From a checkpoint of a small mixture-of-experts model trained on Wikipedia.
Size: 9 layers, width 128, vocabulary 8192, 59.6M parameters.
Experts: 64 SwiGLU neurons an expert, a sigmoid router.
Training: a variant of SOAP for the experts, 295M tokens, 9006 steps.
Below are experts of layer 5 (counted from 0) of a mixture-of-experts language model. Rows are named router (the router's row for the expert), gate (a neuron's input weights, with its number), up (a neuron's input weights, with its number) and show model dimensions 0-127. Each number is 128 + 24 x the weight over its row's rms, rounded and kept within 0 to 255. Numbers have three digits each.
Before each expert's rows: "mostly gets" lists some tokens that are sent to it at least half of the time. This comes from a sample of Wikipedia text that the model never trained on.

# expert 233
mostly gets: " the ", " of the ", " in the ", " ", "S ", " at the "
router:102112061075076124114118083117108111150140159097112151105157144151132128180137089074118132103092107111130172164124107105111127161118153124149096138098130175106133126139148118129102100154094117092112133114164127152124094132132143164119091149131139117097063139164139113139123096108173109113134113135133147118134142114135143120129128099150136125095140126125106094125113112114090150143142
gate0:151127186127133101114151147119116114140130130129129080146121179107101148106146158159155160087157088110135135140095111145111170150146106150183120182147146141145155151139148154124083135138108134159132175117129121116192147115118151124154123111099149155153152169122126158127114116120104150107134121134115107136173096141144164133122091135106094096132128147127138149130167164154126136099162
up0:115158116139088151143143107100148122133106155108160147133110108109135125084115113094147163139150187108107142136166113127128080135109133140118154069141173142118113082137137105116138148122099154096140119146165123127112096150161147134101122135164118120109075154144125108137140079139131122103154144166145106170125120157118120170081157124145117115172155178123107135099112112138111090108119
gate1:126113113114148110087147099102142138112122146125162128134183127131160149132092102145078131161159114088144156122156131101155142148093105140128112090131131174114136096100112118175142140101120094105099128141170128181154110100127143158139107135159132154141144143156154188124123106122125193107085102131134100102126153170124121115131114114128128175136082150126104103092117122134127141133121
up1:129112103133132116091149133125146173151106162111119097135123101128143139119123128094079107184160130126131120129123109137151163163113118159115138117126104118154121120089142136174123180121151158155121106109138134148124122099133117166137134125125175159197177112171092141070132110128108160069093121096085125134139118129163121149142123113119099139110143139140134111094145158128158122167129
gate2:104156160182136145108125114097131145128109119142101142080136128132104132147109160130113133133089153125153098159095114103139150153149127128138178124125115130109119158113127134165083096111125195164151117117126110157167162126146135130127138088133134150175140126137076136154150130136124123090130122127094165065137141127165126120119091093135129148127108125101127171109171131141158122140069
up2:120109090111141125154133144159123119157146121116130069141107136114143101126088130101105142148086164136126122141173101133131121143135121158124137120150124116147151144146171137099156132116114087125117101144114175089129122092099127121107123146160096113131134135131190093099137086121128133111143126118113112184081108134115130172141182133092094125153114130128102109163076117131111110130195
gate3:102137132098121111134140084113141119128073123147133120085137146134132132120132152150143127136097133145128115122134129146094125175104142138177115122163096140133110148172115156054122179112111154127148154095131143173115167150116130139138107118121075138136114155145149125114123137119139104116145141140109086130160130153136143147148158079127169097129140167114177119159122164070092113165124
up3:166116148112130161112170136149176139144122136108169128109069124117147156114154126140105130120153140157112144151095085118113122118113172158142156142144121102141101133105136115145116083156067120109116136098117130184171100132152140107127144126141162116165113137131116143094122105189123116147161117106095133157156132102093116126107124123126133116097077170132122177136100112142160143145147
gate4:148120152162104143131089104102133121102119130122061141146090145128119094124142088125121119111171134178135137105126122093117130142124131103114139143112151113113120164154131111131108176134121155098075094110153120121120111134154145092128147103157094095138138150112122089131107107118110138116108138179169117087121081136114137137105135162113150169129154106155111145137161108167152171155182
up4:159130143176144116153135200105140099098118077131139133091160107097136125143130166161132099098088144107131132138156151163108123103107142162141099166163116138126170130105113104162151104116158129100174103125120149117156117159112130148142133132140140133134096079110098156107131107137114101147092123144132092115153101161115099098091103112152148102148132109158128111103090093131144133112117
gate5:103137142123154141127091147104141109126128123176143134119095188134115130125115144129153116131108105081110134149084120129106156134132157056133096136155087110119156107107154140145139138169159141137088100083150166171166095085126115151124167141117113163114136125147148146108155138142123137177157112125108141133088124098168167130145101120113147147103164147138154113133138092099143141144118
up5:109098127089126093138177104079152112070143105128119125134103086156108130134101121106130096107123135131144116114121143102140100083111114146144128161135129130150142163059072095130120138100140136111145105150118125148104092165099138147134136120143142129144122092141121105092137119132123096159149103164107091150103149144102093103137189148137132106118099123137113121118124137154164085110174
gate6:136094135137098127161138092166138113125125131107130127156121134159097138096147147158140108085098112099153086140131136143128109110106159133098107160153115099095135138150141121130105094108149109135131098163154111059140138124152106096156098112098149078110140083175138128080140152113104128115127159090105081110105123098157111127116128110103110141118143115142112163121110102070146121165137
up6:131083086138118102131077100161109111119106153114151102118101143169143127126103160148104095119100122112138119117095131128088109129086124156115099127141132121114190144145125135114120111117114122133107074123142118082124124127103152061103132095108145145125124119162130133099107147116141094150138162097093102104152107111135168137097080108113097137122150146149145158092090112148156102157154
gate7:080109137099119142126094171093137147159142153124165114092152136087122142120138187138101152145111096139135188146121153131113064130140149164102117137162097110101172123092114111119114138143108111119126144086126095158124101135082103130144118118127138124091132125138102137153133140143136102176128111127111106101119136121115128076169124144133157125148144151094125085141098156152162094119122
up7:131104080150124114110124139130176130102135146130095142147125142137107166168120105142138151143142158134134119131084129131128153139171155097114099151140118183112130156180120150127130167153123171140139141116106091147129122122142105098091160139111176138106126120139123105148137135126143133131108109182096153137121091124156125075128133072108103145177127173143147135188146133181138121113142

# expert 104
mostly gets: " rec", " acc", " dec", " rep", " inc", " sec"
router:129117140129117111134137135129085150119110126093105157142097124126170130190089160120187134131139099124131121122159138107098116119087106104104083119133128142145101142080154142139126091159120147140123160157169168177141113099157122165099133151080122098120086157149130096136120106159106110127114094161085150104142091103110119115132161135141156120130111131121138104144116114121139140083092
gate0:127140105129080092112098145118127122149107159116104166133164129117088158136091136124142131134147098155096141098142177124098116113109127125138105095103113133209168132110100145149120121156116148164153169139129155104158144140135159109092140128133141112147122103121104135117124123125095131110126100143124165134095128143107153119132163142150147161175103159118161155151141130087094072105172
up0:143131114127115130158098090139156171125141145112136109144127144133136112149148145126159146113113117123099128146111133116058112112160155161129153114098114128140143176124140100143144147138143164138131147136096158089160166209097156093136157071147151085115079097137135151166123145134108075116151141094129152116166168127139102107107106116134134161144157134131134133122132160119131106113134
gate1:168131164132117127129109136180118127162160148152125160095144129129140079140154106116134131137154151166140100097118101119147148124094153172131133085134090086093132135131115156135107148137145181124136150111110105155117099192130122152074157174137148146122118132158122126133119107149112134131151147188124152156113119147170129138118125111088111146114108138133130120172114135107181149125091
up1:125154132149120172130124170121105190122105114150103113114121157143102168124122132105122143138128095120148134080106104128156135127146122131189120098144157080087123145117143092145111140090139167143111109202127121114142143141082169104157150129121130159123146120180145115111151171146161175133142144141118135180123105141126143140139140153154113154140155149104139088111137134156106124127124
gate2:158102139084135093108092158128101093137135145137140119118138152143124136126099134098140116132150128140147141102142135154093123051121146086164098096149137091152110135148156158137106142118143126172142153126137162149113118155154153109111105124128136129085143101162122113137139101163106112126144102128117176116148121065166118163158073148115105136161110135089156128166149117092147115154134
up2:092109106115088138079088132119108107131115122099147108106109141134135147119121146123127131172122100143138139093141112128123130125128173100132096107152135078114170122077116140141119089123100110100103137127150127146166158113127096127156160117113086092138150111123107142145125088114115106133137095144141114112085129146142116118104086151085116112178170122112187176172157142090106132107126
gate3:152152105128086125090113112128119118171078151087181141113107118115161141149134127164117135156110156113112123154084119114146115087164118149109134120118094167119127110125162136133122131156116137108104163099130131098127128140136153097164152135123140135060094171135142137118131151156116160141153133168152111116094161136142112121162103117087093161123126097120149149073112152115151147172122
up3:151145143112121144124117136125175161120119129105128124124131170121144117098113156133185182094134088154123113132170109118088129116141131098173172151109109092125129084100159158144122134138152114110144158176132110130139129169142107126140129106135187120146129142129148168120130139123119163115140161143129144136211139068141080119155120129104109128118125134137129156137138137096126095136093
gate4:175142140123143145133103130179123121128198166146139139092142101180142146123161106117108135131121168135164138115160130112134119119108151128116135110153147127149119138094108141141093110149097149177119156120115150131095073120130128103109168140081142133126090150151132093153098115128110150134164092164146080135116118120115148127133155130141081112115132110112108078161160081118159117145121
up4:168125121136101153100108146139129114112077148137145104068155142135133160124101109130147136126149134139151080095137144105098142126146173122118107120127111147163121107088169146125147127157108178146102107116154143085168100115114081126100119116118179087124134153137146100118114134133161149136116107128130107157101116104152095116159117133160117140167129151126116154086127127109166143152062
gate5:121079160101100101139124154169129137156130121169112112181127105141113162117145155135094106119136140089137130179133088122115097137079109142165119106139113135120151182150125093122171114103121107202125122118123140115120099140138132150118129125142101077101141121107180113131146131074130107104136124147138111132093156122113060148131145150148128140157117137108132142134109150147152138105140
up5:117160175103119134092142130100101131160112116138091099107121113108108146141101131137165132113163173160169128145157186124142098129094132130156148143133161079106144117146132094128143128110126109133135144084095159139164117110124094171149134196138132131112122090144143119140118153151155123155160088168128120104109138110080129151121135098158132159155115119169128102107154107132164117128124
gate6:177116097128092156128113126143164113127143167114136149109164104123124158169115134130151107122103182119167138139116123140116162103125124148164100123153108139163118093155103163137173135118152137138151157124145155110118133142136138104047167127060150117160133132152145092135130142110109106125135163129124173142100110113152168122128137095138128123186120138151138145144117146163137117165112
up6:097149144155182131097138116128120106165147098134199140152114127134127115136125089147086147130139144167134135155168160092149115191151142114116134144126125139078113130160098115135078130101118119105106098130135136134145128091146100148186068136143129111123137141140142167143093173152158139109129121139124098144155138123139116143139085145150128141104127103138146087157127111136097163139140
gate7:122165120119123133141128125177108117154136090098108146154148178132154155153116135132111156137096102158126066110099142161157121124162111091132139087154119119145128099129130140160140110134117109153136163135137134134130156132108179133136110147112140122140130131133171112115068139148136119178091100103101071098102124164095128094136119099169139125136125117089145112153186126120140170114123
up7:115132107112125182127116137130119097140087123123109111117146111170066106141112115115136097177144115120103137126086095142093146154112106119102090107151159095097109128111173123106132118158143127174089173125095155076106077144125116099137117129146135119117114151134134102110123165090161171141143111112124112151118156124154103094088150147158148163121107160133141110139104144133104121147118

# expert 191
mostly gets: " prot", " int", " ret", " det", " canc", " mod"
router:131153125111104097125146114129109139096125160087094161095081138140153111158073096068172120093133145129090132168125136116144132169083111136122113148136132111124126137083153158118118089166117155122116113107197128164108115103145139189143140127131097131102104136172120149140150103113118100145126150152104138139162106110101157106126151111135157099107106138138141102112133121142137133121145
gate0:080165122140163091158103072117168149120152081084138128132142114118082111154127120118114117120096139143097115122162157125076112086075109128103132075122116101134087120111122135131110142134108135116132142151147110134131150107101135135154122100098156136117104122161153109110090103116117178087152114147155116111193130121147104138101107110130144138131131154136118121067125146132141130150129
up0:147099138165159075101127131081123118115111109162148122144113165130157126178116102138132109128112125139128076108104078130097165129127115141089119147120129112136107157134130118144126166112157133135117145110106107109133095112077152088141178127136139120149106152106121149141105154085154135056118146133130145150059159123133098114150140124143129135159182154131124157148121105107151128115135
gate1:126159135155144102105097121154162133082119088117108083121125118116109149124125105135119143145114120106137110119108115117132127151138171118118128169101167157153156117109111076154124171146121127146075138150167134119086097118127127124170121155098112144116116109160138104156115101095140149114080172068118099153114140115152159100155122102140123105139107099109130103118099150185105162113147
up1:128156124134099083150154163101149070184119157124146128128128114136109111127127130133128155102183112116115085160106064146157134101151099116124133162133149113126133133116162143064119128109126087156141137142101125125099095165154146109080123138101077096131144119134126135125115121118099127129155128165124157117090145118122126138147083157161127117089112144119092136113152096142152099160130
gate2:103104147118129149115125128115132135093123136136088111136153151116155125112106176095124124120100141115089067153094104144091103094123144119127136101107138080116131164116134114139157107137135101120164118115165149129116109168127159136150164144133072136121177118073128126104092137169149105141118093100112157128122128105120129113126157106176091087085116128089107145128101116110144175155134
up2:118128104141123133098112117113111129122107119104132097117108080124168124123081130141084131136119126122102127131162143151085142183147130110115093156110151139103125123147126095122119107132114168152129126131119173151147087138101136116162101130102127121114122100095163161169137144133141132084143157052121130128082134108149184126151142085164128137120145120103132119126089124139070140072125
gate3:185133106131137105152156169129201102139116093100099146081129136121104127091151152142157180103123121133095155135127118100137128118143151139151122129110126154129134145154123117118125152113134114156120115160179121128114112109138120181121137158109138159161141141132123133134166168150147122155124147094146139182131147121165146120126106139121092138118127127158039125138086121102155146143150
up3:104099140114108127091077161145120161122159129122138126092146090152097118134065126092120183084138146114108110133073163081143150167107099118095103115139140162083146138156113124112135120134120126170128135115097109145167128109092132114093128104112168083129110155125161140149145145113130133131154156127147126114162130137144145135124099118120131109095133154179137112087143141159101134144121
gate4:171113124147111102126140146130105163107118139104072109105144116144133110129166148119174182121154182125112133128120156102140115121073130097136133143112126114156186139102112131140116119130102129178130119157147120138093068179114143128132157129119100117152095130122102109097101126132106115121174188140148153139119095143104162140142119123117126095147136111112152101097124174148153114139101
up4:107137090098115142099150143131125128148129152110123159125122132109125119138109167119106145087087160128135149082107140157117141121119162135153112192111131159156130091119082126124104124175124121159170110149121128142146118128106133136150125079163101150133120126116105144142090090155093138135147094154121102091135103127103128132091123079069126076128127135142159112160125134157161171109167
gate5:146128159115114154130151117134181101126126096124131179144159137128161159145152149134185122123120112115106104120119120132142147140129129092087156082159102132138159074124114087096132136156131139138121130107098135144160096142139145114125182140156124118094123107121180133098072132115106118126124154149108109093104123140068117163106186101161127100142134113132106129126095157139144097128117
up5:120101120160137142133121132111165104163161130124081129160097149118135167121160104142151094106141122177129118133128156176128118145145138118121166126117137110111126164151148155120138160116132078120158129142170110089131169142103164165126100120125169147147103147125049124109151098117156079140144120151153122162177097088137124096109104098120142140121153115109135147153101101142120135114126
gate6:122133154132118157111089120137097128124141090126131121114119103095149126145093119107110142155122119114175125157103112177140147163099121121131103133115134144119125103121090125131093114115117178109074118116149164114123087153095126142132133143077128076132101110126125188155178159153153119171129131111173113107144091134146124162104122085143102094139148159095144119133156101150148164144145
up6:108192132147113142123103182169140146118091164115152115083109120137135124128111109109090130132103122119117115137130133136118112150135138141151116128139170101081093129167129115094114133112095143130130157161147121136136152120080137177120123145146165145105123149158103103137110117152102097148179123108118102082116097110143079151129103126138108093146102147127092111116141154142086142181086
gate7:105113123108141143094145158118145128086096149153113155126134130150142130153134123079096121119129088149137160096130188095123150128106130120144114119170150118149125116093149134143130093119103119126131132093112125174126107114150143132134159095159131076110138153097136177141148079108111125157101113101165143199147101102120120073141126104101124109100125135063149127140120137109127162126124
up7:133113111111116144087095173058120143128147124129109129104091105159136105127146145049139130134102098154122144138151146113133090094119112116129126147156137131171160102123162117091098109123093141087146185108147151129095106116161105099136157141153152110126111179092169140118129162130135141185113151128146125161113119122167107115162120123116132138096138139132144146138104147143130132130112